config.yaml
n_layer: 12
d_model: 320
n_experts: 80
experts_per_token: 8
d_expert: 64
d_shared_expert: 0
activation: "xielu"
moe_layers: [4, 5, 6, 7, 8, 9, 10, 11]
router_score: "softmax"
normalize_top_k: true
routed_scale: 1.0
balance_loss: 0.000565
balance_bias: true
init_std_router: 0.0105
lr_router: 0.000487
vocab_size: 32000
norm: "rmsnorm"
norm_eps: 1e-06
tie_embeddings: false
optimizer: "adam_hyperball"
lr: 0.00292
beta1: 0.9
batch_tokens: [16384, 32768]
seq_len: 512
train_tokens: 268600000
steps: 11674
dataset: "wikipedia_en"
Below are experts of layer 5 (counted from 0) of a mixture-of-experts language model. Rows are named up (a neuron's input weights, with its number) and show model dimensions 256-319. Each number is 500 + 40 x the weight over its row's rms, rounded and kept within 0 to 999. Numbers have three digits each.
Before each expert's rows: a language model's description of what the expert responds to. This comes from a sample of Wikipedia text that the model never trained on.

# expert 31
Verbs and their suffixes
up0:451499521513534554527587509483529437509506513502478526500455582526454585495478452465549480533490552446468545467502540486489449522505513524499509508490549521583455578534527486531500552522523566
up1:476464509486580511568484489500415451445541532528437475475451420530523508486547554547584432538455526454489494469492494478397513548525491461560497503527505478430506526484499472485378535557482492
up2:495468489548517559582482487467541547535464550489572525488454554532512457436527545511504447491497502490513524577475465483513535492508514488615516553519576521523511490498515497536464562502451446
up3:475494487460475471502553523532501526522481522485523448485492528481444483479503484499603573516462484481497546489463506540437524534486485553570519496453540460486538508492472524466512479571405482
up4:553578485510446463485470518585475473454522476492460538511551478485452521533494473533445562504544472533482482549449511497468473455539511496524421521555559497543427527540527466517453500465474519
up5:558524430575542496536512482511540544579512481581532554526548539511511544460514434486501471494519526487500483516535454508493499514508557497521406518552545510502506544565558510437489509505504520
up6:490496512501521504505522479465454486545475439456502531485415431443484556511576409471469514553564531497546484488539523486498511512521478474482450500430502525546562466466554477542517495620521402
up7:581537450400461476565527476459566487489536529453519534490422526530559493437431447558517494469530442461506542499485486462426457515458549535454455445479531528541493509502504568453494465499542478
up8:541495467480492494495501543474533539413489437443495481466556430537502573502527514492564542535501412504491468483462525480454538468472489482454505478496479435489553430478541479417540500491462522
up9:576484500501583500566549509542482562416489433477471445484430493497451545581470467432480478477488549527472486536544519576569488553449476514525471565472526546516448491546500499500463472503510491
up10:534485540523523498457509457487497519548418475455536509531458421461557429465400527473495492479444531563514521598518569529509454526481519447501454524431523524521484519528526486524461497466434448
up11:530553494500474488453518557517565571502482552464501511524563498528546426533513499512573540491454515520503490437535487522442531517510455442544503530444521447522435481455528476440487530529470499
up12:407542583482525522526450465501490458506497507507461449514484549594479524507524549509490440475479511501525533500505474413547503549535517512459526528464510530617503466468472535469504514522450541
up13:531504436464465471518597462521540545464509550550456529474417442516499508526524440528516414507492434481502470455517450526509491488502483472474467478505466533487509517510521514467468517554584511
up14:471533465471528442488553519563488534423565467532573504504522436489523496521398429515480503464508399502548448502485478461535519459481451515513457473465499484580438474522482556465475571458508534

# expert 42
Verbs and verb stems
up0:489511551460367438484437494460516439519458558535458494508456492523580457462498467498505594460510490538479455503498412527541480563474448478482529538541473444518460500498547493483476525447479496
up1:508527525527520542421508527454435455525470485454530525516516473484499514455529568469539521445543530486478470497525449484502516487488379404545472558465463506499493518537468554537544545496461492
up2:471461466464531488487411532482439487440519506542474496475499472538530492509556506457476472436571530529502448554549397417493469506518530509477508549539474454468456477554477482487493521510452518
up3:461540564454521513523443475517480516492477519555460510476519555491487448460522413489518437562497578530435502488517509447424428525478449493484482488544531490487496461510463467542444566523473484
up4:457527460452497424449534465502503506509486450532437496540550473457500485528525432496461487519512459472467448453612474528593539525446466552541504463497487470458532490495490460497479511465458433
up5:541491568458505517521480450534480431462515537486494536480505541485490527413442542471543445509460543447444514519521531423534468540441402516509535566537617521447479501543501547575472450513570521
up6:498460555458534528533522533461500486542535573450431418516519486511461542520455492456536506565530579532513465500509424451467496496484539500527522545488485468426527555527473502506446531488557540
up7:501535531470531569481496543492551534476452475418475488498515515424423537466523513518431521538456469551429530448455501457514506529433538549502540613499468500541477523591536526489529471465477451
up8:476492565418455474512476492554516516576520529551518447484422460462524500493512546602487497463417480540549461438430535538526477562501457494518519473473512515508539569426483438458550487405588458
up9:422520452507468510484503527537471535475505492533539499523460502491578456477409512560502536522487468447494544513478532509471451498448537532510469514560532551577517541444538567516493498547478544
up10:490457475496483396480530366531524515520451462572496496539481525535495431566462483570505460508350474540473452469519447550497504386545489476516445437509481458545490558479516495411505443461563522
up11:502517481460540526520517480505553542494479422521423505521513476493467543529536485505455501491515475548520460428538419486565505480517537542456522495439484465488584629531465548485481512480542536
up12:527511536575493514583401525492533491512479542464549427525476454461466610572517492597497513444522492508509496464461499508475502488495555511519515492421510610422537499516453492462480484527454505
up13:513433478454472503458522503558508493456501546524527505463524551504530557478563443565467536447526491488437520496485550495487490448512558540500505578515487451495469515533521457466501516529520519
up14:570466588468493479494540470509466467514540489449485442467534460465442471514531527495468511485516527552455565370534426529471506488496473470569489528542497520533502581537551484478470503521545518

# expert 51
Determiners and possessives
up0:528540560491503476512492509519409455468504480530524476465475498485521547446497544511538465520467473544494435520433555518467505500476495485529483491491410523447512513529527448525528560591525497
up1:451487526449465504479495455514445554550490519521440478518514478506557519487449428506499424523424505492537522545560540510531535564460477426537490531480590463560505464523529451542546529491464531
up2:474524503453460497542500473438486418503518556532555457532546436561514538500471502487514460539482422482489486485562500427501556509538562542464494503535461463388472469452522494553441492488447496
up3:503481518508506547501565488495540461481518506458566439493463526539482520518509545473484523563469534492527492557497514501517566517450510465458462461438514483461498484566532508540536555502487534
up4:550515468484515462491529463523525514489482510558480501430547432493487465505475488456440532538453559564506501511509535498513496462536515448550511429402504475483499528468563509491553482461491459
up5:532493405542555465534503439516535460535545412463475483468497442555449516538517492480513464425513490480480581491501500534470480522476448500524482488500497516484529538490609530601490498468456461
up6:484509546523497516525532513520456409527545458525501491529463492486484485468430464505421516477503454505483448529445527482464525497554479517512476530516524520521501450490464456495528530517439441
up7:498496444510547453453512458486399468498527503448470520496456484499508513459497456518487550492336472492520493530558509497468469530494534465451485471476481518470595533474586544488519573505497470
up8:510442470554506446543610474480535480522499406450520512493510459555447520492464466546434492491495440452557453521519566559509521490489475455521515527569518527483589540508435500491458509464514501
up9:463563480515538567501465499507463460521537489534477575435506480478503556524430504474427507429498450514487491473492413461554460423555521488479474537457545540481600534557490547456472465418552567
up10:502550550503430513460510439504499527520415572537474487560554489500450602420467460457446516500456441491502569521454520496554480468519502546489534523410521535507499464499491566455520467480440520
up11:453595466487449526506400527492522543521477502472432525588488493496508441518590502451486463525464481482487511473551539519551513507512550523452470440520469457454525551465482438449540519453512480
up12:490468492461459533455497496508478501507460439510424470484490483448549518507555444491525448473431444524519504505526490514466567517448499507539383422496483487485532498468520562462554531503490470
up13:529476553493555515536501461457540487528527494520487489442531539412586500483513512458472471449545582542511470474485516449456501501476539448498414496465490450430493443506496509443519475427508532
up14:518480533491512506483503463576493528540496502483577476480543496536508458383506566505477460405517521449443480499442513501517519560517463517493472562434587459497459486472473433491474458481473481

# expert 12
Role and institution nouns
up0:492531474462472518513582457473448515550482530507531500450476555478555554489505466520449544521494484520469531493508508472623495454475512524470514494521448480480512490414493517530484548494429480
up1:488467443538471477469525501564438508512451470530508481395487520536554446501512528495483608580467514576464440497487500427554525510566534443569488492467567496449514494499514494525468506484525547
up2:473573418425539554462489483495509491468395493525522450540523465566402503469509493509530479556414509482502514488555469503541514578459526464452463543490495539500482481425484514605527494486566499
up3:499448534526518579440470440508500555463547505505517461495540519502512448467508581535496476526497550489507461506537417541489470518459470510575532535464481516466512555471488525428520564462493540
up4:515460471509559501519452567479500488463449539498524515515420492523496454562512552531561433461396456518441522451458524489512499586492508470445489524524449526530490517518508481518523563460458459
up5:464542441501546512536556530560492460480555517486561540455497524476595447438534531482440478494486521503507568554481515521542486480505443391452520460515571543543486567541447512494526559482528461
up6:513425497524549550529459443491480516432501426478533505430514541582483441535548418453484492510514459515501519525580535420490430504515525488567508537519545461457486468453577544569466446521513472
up7:429477573498452618469416456506509506538502493553461506549516548486508504519564542489465562485435386546505523518532479492545422501474521502524450519544430526519490528560504524547471535484537493
up8:427475451482553585497448569501550529550530540495461495404482491434506532479546591456513574461519511539483564482475527526469395542485537389516505539512516490512528521533558472451546489521459445
up9:487577485441465499477540470467476513549559512519529495412560464465450533470499474458536606485491520521507449484527458459528493465478535551472537532482467476532526501405498546435510511530508442
up10:437460648469483505480534535572474545428517515472534465467511489589517483480499512480563505499471489449529535488486564530485423515498496470553549450515516412441508634465524540534449545440527501
up11:505541478502540533510480584508534597508521448479484455500476435461531516534441498502597502529426431497579528472591478530536508543528550446501492486543589462486468501492518539526487474529508495
up12:517512523538450514465445514538565477546540479532487493488509479573531516523480515518512478529500495540499520477528491517507428542442471460496494489467507596462480592494466520556501505490517501
up13:551498477563519512510496529519487482514416525524464535542489487489454526461442511509531508510462443451481530445548541511489549541571480472473502495494555485464587507449536495547534547491457495
up14:474472504525500466479498506487463501557497495549513535476540505490460553552500488503498524498501572473522587523468491530483437505490492569523527477509460454427521490530528546569527489519455472

# expert 35
Heading and field nouns
up0:453573470484493488476581547495402506511492455464479563489476519546455471446500455484524515460455537543501501501500479437517521443552491509522575452489529488509473440581480510515523581466517518
up1:500505465533491466500484473554503548469450523519511542497495460424519451530546507532526543451506511552580460437478543582495461470481505425525494485512507469545525411490537559432533420449479490
up2:530537469540511552497449535468494421544457430486460439532461514490515529533461477439522514501523459427507452491510552468480517470515524553437523497523509460500524483495478474562513512451524537
up3:459504494496497488449524509471472508464453517506525429508490489434483445542460499546524535503482558479550534529463488536469494605603500525579504522549446494529513470510487500530501456441522469
up4:410501494477504564470462486521454438495528512480461543479514489486622547520480545563482465508425522531456481453553499542553549548459471499563537444536501509506447467499535493439459497484526459
up5:484525500483423484469503509530505475494523550476572528549460547506563448511560525496565420546453496521535543500462498509533495475544455478560528442487503526476536511507380485473539534547489496
up6:575483525545496495570483504508450538463505444496540487516490507511543502417543539490474467457483558526489559420470511504545554457509504454455435496574498476512434506473463486541485514471494607
up7:483463471489447471528497483456498441522536489474523567469510484493556494550438535506600497566446498520500420494555449529539535453532536465492446495471494506528502461510539519493507524570567442
up8:569570447485493515502492463473512459484497460441487525464483456525541489529500499516420544529480510556475549496524453503546473491450494570577551477471509541508535432463487599468479489542472498
up9:488453548493484488538482547506516451485547553505508510486495529597512545503495493467444536544446525559563578535469464490524543537463446440495503471499494436565501571498520554589536498504476540
up10:565565503501546559486483506543536500471519395476467524457421450536570458486496465493501518462512459483566424451513505544509506477531528441517477493429518389414516547484510506530514517480518471
up11:566517474518459575496486543495427527530531524523444474505566475507512472427577548468436577514486459492536441516537525516556455453444487506505505567563482470513436477509477480535486503534476485
up12:492440519475583514510509443528511548602461520567498533505410482480551439509511485465447567491451501508503536535525490566500502516520497551492490463456544521494532451509443555508475524502544566
up13:454508497435485425502483476504503480497555473435473537427552509472440499549524496502485464575475516497428508495428461505601484454437499491549544517504556466475513516520486466494546503377509487
up14:551475535429539558488498527476399524507476521495482522490517521451479509517514444528498553526483497469457526525475575513524515447426477526520500539581528590498520478549476523598439476537517507

# expert 29
Foreign-language pieces
up0:531542509529547491433489497474455477500447432486531488541454506495481497544483499520486533522530497436504551484527511514535482457493536503484468523515454442571486496470471537454513469520517468
up1:504432459413463515547498523479523598480528484392461503496447536399546469452459559484552447525517498440545501468524521462570459504471437475566432513479471605483492428531503477487550470537483508
up2:518547569499523477543511534603492419535511541451532471531533552576563543521468521524480455470493541493550583546500549449497470500403473528536475537501492493594517503555482536475457535458512540
up3:539510500456519444420486502556446532531439532513504547479487489491506530507507529522465555454508535505509454411475483521518547484469470489414478465488486491490559517504570523487559421547527476
up4:429504463479490491422490488503566535465529501496468483500433495510492507475444481527545514548552517531498518458480524538498487468516412495464543450510469531489467506453488504440505496493512442
up5:512505496520451575445509540479529463452470499458571504482465534527500528511494513467499540484457544532511467498567461483553460498501490455523484532488507463564424535535503432476474459562524502
up6:461524500578562361463501451511546581467490464553447533445414530470517482510482495499512535480516499478485544450440520484453554376463496531545474604578524518511469523537502498561559485466512511
up7:523497518473527495586398528451475451529525574445516568503447479474472490507508486536481538463429457522447556434513544431470473579518502452516528494460547537473448487557572517485463499488492534
up8:518484510584463514585525534461398494508517531475542491549475483445520493442452535484500527480482460435542553466474477473517477492494514533492579455486509450498490505473475489511532554543429517
up9:493479434488513501500548433464484469544421521478487514494507538433540475477447455530461545504575554550455530456498421567487409463503481535520531542560533526553492459456482588500514470468550508
up10:524476489548451417492498494448494492404514520468457515504475499523542495496492475485575505550461440509463472437471555469515463486520498531457538548514534481497477501473478529516467498517475537
up11:450514513512496518553424458499537590515450414557565445529567530435473571475501526547520474540566522499496522462468488516490482463492525535523482513465570465552532433534500508499467488463538513
up12:496488501467495566523496508408511503529467515496522554551565463537531533488483512610446465533463495514444491534559513543511578494528505501481467500516469466457442470553543462499522511436513485
up13:507492555496519507490569538550544507440572512523533486550470594521510494533465485521458546526529518600549561524410456492570505520512515487498449477582477478508479444495512543503552545487464511
up14:507470446519499546491529452476482544506478465520525561491374546470467473529473402467548487473505433474471461482438488410491493454548553475484535532492548535468491527469569511430502438587566519

# expert 26
Separators between numbers
up0:582438445468512464480550516485513449424487477489505504504519521544474440469518543483600523496498437533400546416577477494592464542504537482544491505574461530536494489505598515500555452505475445
up1:511567555527497532533469498468484527527455485524510504544501423526474485521518503458588359517527546475556438485504537468486474455540514455473543468518549489496447478531480514554451549479467504
up2:430548512569483486522578479542448499473467498544475500466509474492497517507525499485464520504486528487455403550450524518510435514511474485437532520473484490513507451520385499539455450461512549
up3:473511486427483468475520519422525513532558545490407572537484485559476465476521434501550582546506577463558489456466507483561457498513488481498475476565547445533523489523504508476486493525534519
up4:472545537482435439456426501487540416512513454481476497551475544522475536475465514449423512464527530470523543541524534504530469538475456461449489419511523391552521491480454577442467547483533567
up5:512490433427451532424541466558530514563598496550514498445434515504481472508518524514466510518487461582501524495525545529524487535444423542513480498477497527476467518562464512481514456530522511
up6:468598499500462514519562622521586513509459444530487495551432513467518500501541429486585441446492524554492441480503475511499478492445527495506481568449530502489446466502578534557507515572480519
up7:493504528490464515536549531545442555566555536466496503478514450431525535487479514526594573458521514555495500494574503502502494494476449562453487446581468467526532583643525541490557431548495482
up8:514461475527495470532513501521423455422546481496574496532514514550576535501467543467548466467552500502480423457528492498464417469468530490442581520522412507446517499504425444494467558502519499
up9:502542474511531517483522531543509463571510517533551531531439450498464540524511491460448504536453497521530545488450577525505501490556468510455530474537540383504477506513434510510489523490473513
up10:525560498550429525440502497576485451434470522529517540501569509464439509568463556490449520479497474438496497511592479484444415453490484468521547516517491527506536431440508490575511586515458554
up11:518474487494551463492441486468454504574512488569460563544535470523477465517506464467481516491487455537539440485493539487508486508499513517484465536511433474523504499520494486482471501507505507
up12:550480507568398510448481512551496490479484523518483520498492495460488401491544557520459520492432518502503471534470437531525505475478472519478487532494554470491488538577521539389462483486436498
up13:490508439433431495489483526533498484469426525510493469574546360523500500506414364492488430489524498500506532455540494511508546583525453569503479469499578498457528530577512444475465561478461548
up14:561525478523568515517596506556514498557528475490495504522497521476529415539492532513490560449502512568523501501457491486497631452499465511507469439519485540530513495480578520488476403459508535

# expert 44
Sentence-ending punctuation
up0:514514507469532497467517475489491525491495550504467512530592518466572482516494516565430480480473518470533537524511442436496495503398521558522512516471463418450479495554501554490517457545475509
up1:452445483580486434557509475442480509536471511470457465484492512533490531498506536486508457595440391494470467489518506491441463457503484505515478511487519569530512517507576558515486523540564576
up2:453569563563437528553484523522510574496529544521421533492503499474479445457499524495463511483489574462554480543516534570486482497519439479519545553466531512478430493485447600441511499555491497
up3:454425483436547483456510490536458513485474545506467546460407474619557518502488483468506562439542530526565529485543516554475515486507561543460487499539505464543514598543510461500534457443516536
up4:526503527532437474500485465501572489535491481528509514481466537535517524520472511490475465470461496474489541493538461567556455558482566492558495554498555553488482470489565494514485490550461548
up5:476532538529491581472543505548481517534502575481516497535470546538591443461513472511457457501609409505506497451522493482509520547511480465504483487506476544490456490479479541472452472410463535
up6:410497414488461473500570563495492488518487526419417466528537506493458517480417521481500530461424591458519500545487492544526445585466472534513551474537507499497527552481476520469486453473523454
up7:576537547548463557450445484501469448443456506490531458456561504544467464481460520530513456484504525475452487504518494491524515431519480521420501532509549423521466437559446527553473524472498557
up8:444480503506452488497387504474511532548508535576512521490447483438488535472548461547503500523518443504549497477458492452404461506536531517465514516511482476470510504473477564519453450515532465
up9:486478442548508456472540443512548442500451496447470560557520502475552420495395442451561545494576509568525493532493529573545533535527469542538500567538548498554566497446514477432548458493390449
up10:544582398471521578474565518451488479456505515534576505541411516528522498455417503554513467450515449417574511486508544487514477421464513492490466506494430483526466471519507496542476559561479542
up11:557546559383457510488516591479522514450478519517543502491547404550500516443513464514517459455460525446492471550574521461476544491533501453528522486504420460435519449494496593505440466533498513
up12:497498518482489515453541511468525464499576521502557555591511497504445457490494437483495466466472458535501489487478532486481462489399540471458507489502519494542446491511456426500444528421453504
up13:500500473497565494426501462474489508450514473528466508427490542567499490517541570517497380423517486500500509492540512507572493557450497584540451506495456478497503439532464521563485418531497469
up14:508539503456424501483559491571519548462483435505520516459462493488473525528491438520519485473453462444514573484523519514535503543516493556520468480553461464539503439555552463474472553588449442

# expert 36
Months and vote numbers
up0:428560503537523488502509431482441498522538495436452491576569462542581463443529481589464450455441505524543462556502448463548414526571531541511565486457502519568515538478490534577417522436436524
up1:540506494484528443468513522488493463395470478475554453503443541499460503563489501463482572486507387547522481493516480495509489475521472438490492517457433570435542459449515490477513500494520492
up2:517517522473575488562535482504443499473458507412518541549477488529482519482498552511561480491458471443524495490513481490509492492531447559527496567587477531477482533483460424491486554486499480
up3:601469481419465471566443470529523501443523548440491461456486491483473502503435498498439465486490486475517463465475503456552513516568496478553412512520550576559551534442555456497462449498464474
up4:541493498462460527481524509542590572456487524500445469475493509486559568487556556543485519458432503581542434542513539567483445543554491476501425543504506470461494511470470520531506514563529499
up5:538550520534534491491465459483498506544495486530487496504519445537475532537554559588476531567511505493489519457423477513523451502415496532567454433543509545415404476471472483503483529477437554
up6:522464515501527440493535486432495490561505511490504433424534490535465511547456562541547491478527518490534511449514567509574535518489539536536500499463443449456521461481530518467502505486567519
up7:506513474548430567564502576525487514459530552525530469476452444415484555492416494517479494465390447478532558565455461442466445492511474524573525501581521510481522512478476509552522437522477503
up8:551410477525524529567490462519507472474496465505505416531502447538468457462501468567540467423505569509508462590438489476580484511530515473549499480566522498559557463545518490539483520461464491
up9:513500495494543481510560511470492533580531451556518516503511447430510519566475463443528449484466383527486542516517534493455492466555518527435442473503508443459465524482443515501517506472511552
up10:515511543523501536485441513510572600497454559575441478487470537490550521474574545571409504508532537514493413468471496481531476511592515394506527483539513488478467531586477529453436503520457557
up11:479562435493478472505499483484533474510540462581549547444468580426532469464459571472538544438499569529471482401493431551560418407458539460516494507543527478495530502461570495533511431518459509
up12:472528503545469477479509534496505573494515468470372501480456455474518496474456496484416488416477537545518436494532553502449493484514501533507497558572517516527502504550580523603484535452498496
up13:559517481509494559468519447532488539457521425461468510502540545573474528463595454511489499477474525567588561478474558575459453547554501519492490555460506400483514533494522458519470500449484505
up14:513543522508484549484512488534486463554551487591446481518522495531466436552483483504446552507536535513487408525549562493493523569600485520508531496539509494439509539602502504526511529481587571

# expert 60
Short syllable fragments
up0:559516543487501591465505499496465456505443521478505490567546462504446511551519501509563464497535527522518607524554479516491522511513472441517489427439482387477480464544536549552494522462552466
up1:497521576519520535484483417536535517498466371517562489423500534525486481495549408514520433523501558535490525526494485435509500551476517487512394535556513461467538534566525523501470514554532537
up2:545483522435482439558434520479486538482492471512507510591430422496491548539427507518507518407507435501448469446463493519467466451480405464474494427508484467523496494472552523476443498524658537
up3:427588543458484532488533546483504491482519489505520491528431425474465444534532487469505528473474509499498440500484437483464480534556534535533469456502490510502458483570485487498570476481483406
up4:526571576450514500498512481570504551507419512517427519496450508485459408501477498490443472493461529516496498479451470545505550504493473532459416469499526490428536492424539540509464447478580541
up5:483565475486522532531499536561501543478563511539476491450473448506499534534528479517440496502472430490520558546429530522543557510454479508484426534527525518526542541524514536462519500499547443
up6:534564479542518522464497461515501501462486531499556512459495406521476549467445545502595587480467509494463511423570553527519481504432493515486479478566505436529493526502533457428431529472502411
up7:541566447511575426472439497478561469508497477471533516432472479488520522456508552490599494562411418471486517557519444495530569445487521520478480495486492557531391415457512458523453496496520516
up8:454516496522506541421529564605514468560519452498514501512448502556452493473453447515495458463495476482520505397505512450528521513477489476505532521532482547485546471508541498536472448553478537
up9:526536459523526485453489531605543461440472504483453545544456455445519508512508492551520506550511399508526469535515525484495473527527428462523632521519472529538496535427441497593476529559513462
up10:495591548495459504494480517509451543470427548519468528500522473487559527478441570472502556560460495626499470453487510490485462484512403441549496499507480567503549546572552448463505550500514542
up11:568491517514548537545475512477552515534510414490533440521483537535502555516511522531507471555524525534560486499504507493560440474506530517408448507484519549517571544483519535501511521514491572
up12:476519461539435500405454461541510487498494462476490535442506553441421479576497510529551554490570477526379551511552469540536605497484506503515528528458490534482483429514496464523453496495507521
up13:445550520504505388529533548469530469499545516504470490479529503485466469521451490456542517505540471560560491450432557471546462493538520501527437507472518499498472511458523481474523575474499503
up14:545550541555573472515501501529485543531523553508529551489518518515595517493507504524485456486466526465587513463503560501480484512545511464517525484428478417557616487569463556498433539544428539

# expert 20
Foreign names, math symbols
up0:497445483553505413566560478518464509472568498526521545498478559446563465470503477427467455470492456524516507478460521461415451496547478474576472428594484495555486495603497548467443441525482481
up1:519444491582440538491602528496499570535484507478476496489539532491486489462481410418590457507431490544431487479471479510483458482545561460490552483573504506497437444469467497459525531426458482
up2:479508446438536517488463540443433479542534474577397486506474500466523588538532489456554419459414555561520468500506463474451560482520500527415461459503501507500505451480507509514513421474527476
up3:488517575400531508508489565532512520510486497483437501502477417457485520515473499575496490433408483479488531514492613515478452478568538538476537495529473443491527556497445421517489547524486472
up4:500502495522487444515510444486512562493488473493607436500515562564482521530475464413512458493503527480532503582481459528526556464459534568515516526482425488513471516483566519478572481507483525
up5:606563477435442510511447460491514451416428480487506543471493479550486514459507519541578481437466506478478518550471489560463501536467494456560473470473440555531468436452535501558459489498520502
up6:540433484521503541501518512544428507525473478535512465472546505548577532547492496503556512499424467517515435502557461421516526544464457538524506458529484511539465497461509432555491545458475484
up7:492512509504505480562545557509503592477501460491513527534402478513464502480412435528507522469432492517554500537534486528521457541528458507445421540517496420486526474550493517524488451474420496
up8:479483481531554553511482476521475505478523373496518456468496465449494585489431528517475494557483481523522574507502589467409569449495564532485571504474456513547479540490502570552439511520477504
up9:499559482423541537516473518459443495566482536471525473534528483464422522435455484527531444475463610524529556523412558443484592449537494488515499442429504457513491439518528424459496546446484459
up10:535481463452512518455536512546509486401381429488489402480501469497490546495521453504499545540478502472512542537478490543427581515504444490475460504463458520525493515547524523535498488476499552
up11:502487527480552566471492517522536502491479480488528481530556485515516381477450551543593547484487519530513536479570491466553399496477403479423516462526533512476470488483513467472593497542500459
up12:584483472609492517526514414554455506476491505481565513518528436537534524485486500502614539502515488434466472510487496484531536451532574494498529519461461542458456543537571553506551460493574433
up13:464523431469509535470545515516476521555467496500577566490463456516462454524463511458447491521469510557472531536470465489491527491500582491480498467570547468470540481484415528494431437541520535
up14:453498506441451512508467522561455526541444485477398494541496471515566552472507495496483461468399509622504482465519456526509483518533505465513489442504457438553475487582462567482485518482461552

# expert 6
Statistics and counts
up0:535554542471552452498434469494532451474439528531438421561509459519520469451509548476450532533502456425548500532576532564452481476486476520505465481500558502516467487562507508463557603487474514
up1:488457535493497543478478444469436524514537548570501446503513557439495551546524472514518424502450514514550480477487555504506506466484513625471495551523450499509514506500480533485404506541539489
up2:490511522475438537551500550456506515528471480515502474494516477403511468469539538509461503528534530475461499478620505506505471460457527485516425489517489425591415552563472553499494504488446531
up3:517513593465523495496539416436474460451471532543536492512508462508474538494536541519594454396473538488513517465475527491543557433553573483521550500428463410460469524510457472500486499478463498
up4:546517485500486567537443445529567486480501459506520482490434509487499461500460528508502509490514502456408521491496457526515451445494514543589432511505523490552460512519511438519451467461506417
up5:485545533443541436473471475497455452471481510451463460422515495559522552472504496499501539542505556559518542521519514475443469472571488549454519491519484487457510443463566461510526432483488547
up6:558424459586451456512504561518510504483508497503534464495503559399501451521452562505560463440463532454510485524491482440575461534459530493542560547518534472444489524586516537547530536545499470
up7:454549518488483547498432507441567467507470512584455515505536473502549564468562478505528481443504490559493479543530518448484447497520572478506506371468425502511480530605487520474500592544516481
up8:576451374500557447423531500506579510449532527498495448488472528524516402499569551585500473469490465539501514484500513577435465491507446571524388462520534476441513491438521536528519498506530544
up9:523551472454480563516566525508561515496485481516554561493558513507537483511503549532541485480531522530454491567534530430541478509606402493532574519486510465464561535460463550542459533561507494
up10:561493536436454461501450446500541579453590512571531529467470432453471500459452514473519524525538516526450493510506519507517487471444461540480500488478498532478534497582476558442510496430480500
up11:480466476442488524457482551526491561513480505481475446463472436569581568508548511525464433483535564518478531481475587490514505492485505527479517528476498555494430582540481486501547526559503455
up12:511451630427538547512476540477468476457528601538539519522533510519442528469511565495455475507511503466544426509513503485495439493434523489465499436426533494511515495508435449510519542525497481
up13:465462461487456456430474504484487512449459506519433447512501498582576469516532516517470530550508491481475509486509495480438492438481540423470473430513527557548533528531477505446507537525543489
up14:500527430506446480510476514483480517489547570503513571535487422441473550470574472427518494529527572455570440451509543508499515495507444520479454505529484465509504522458475513539526510550436491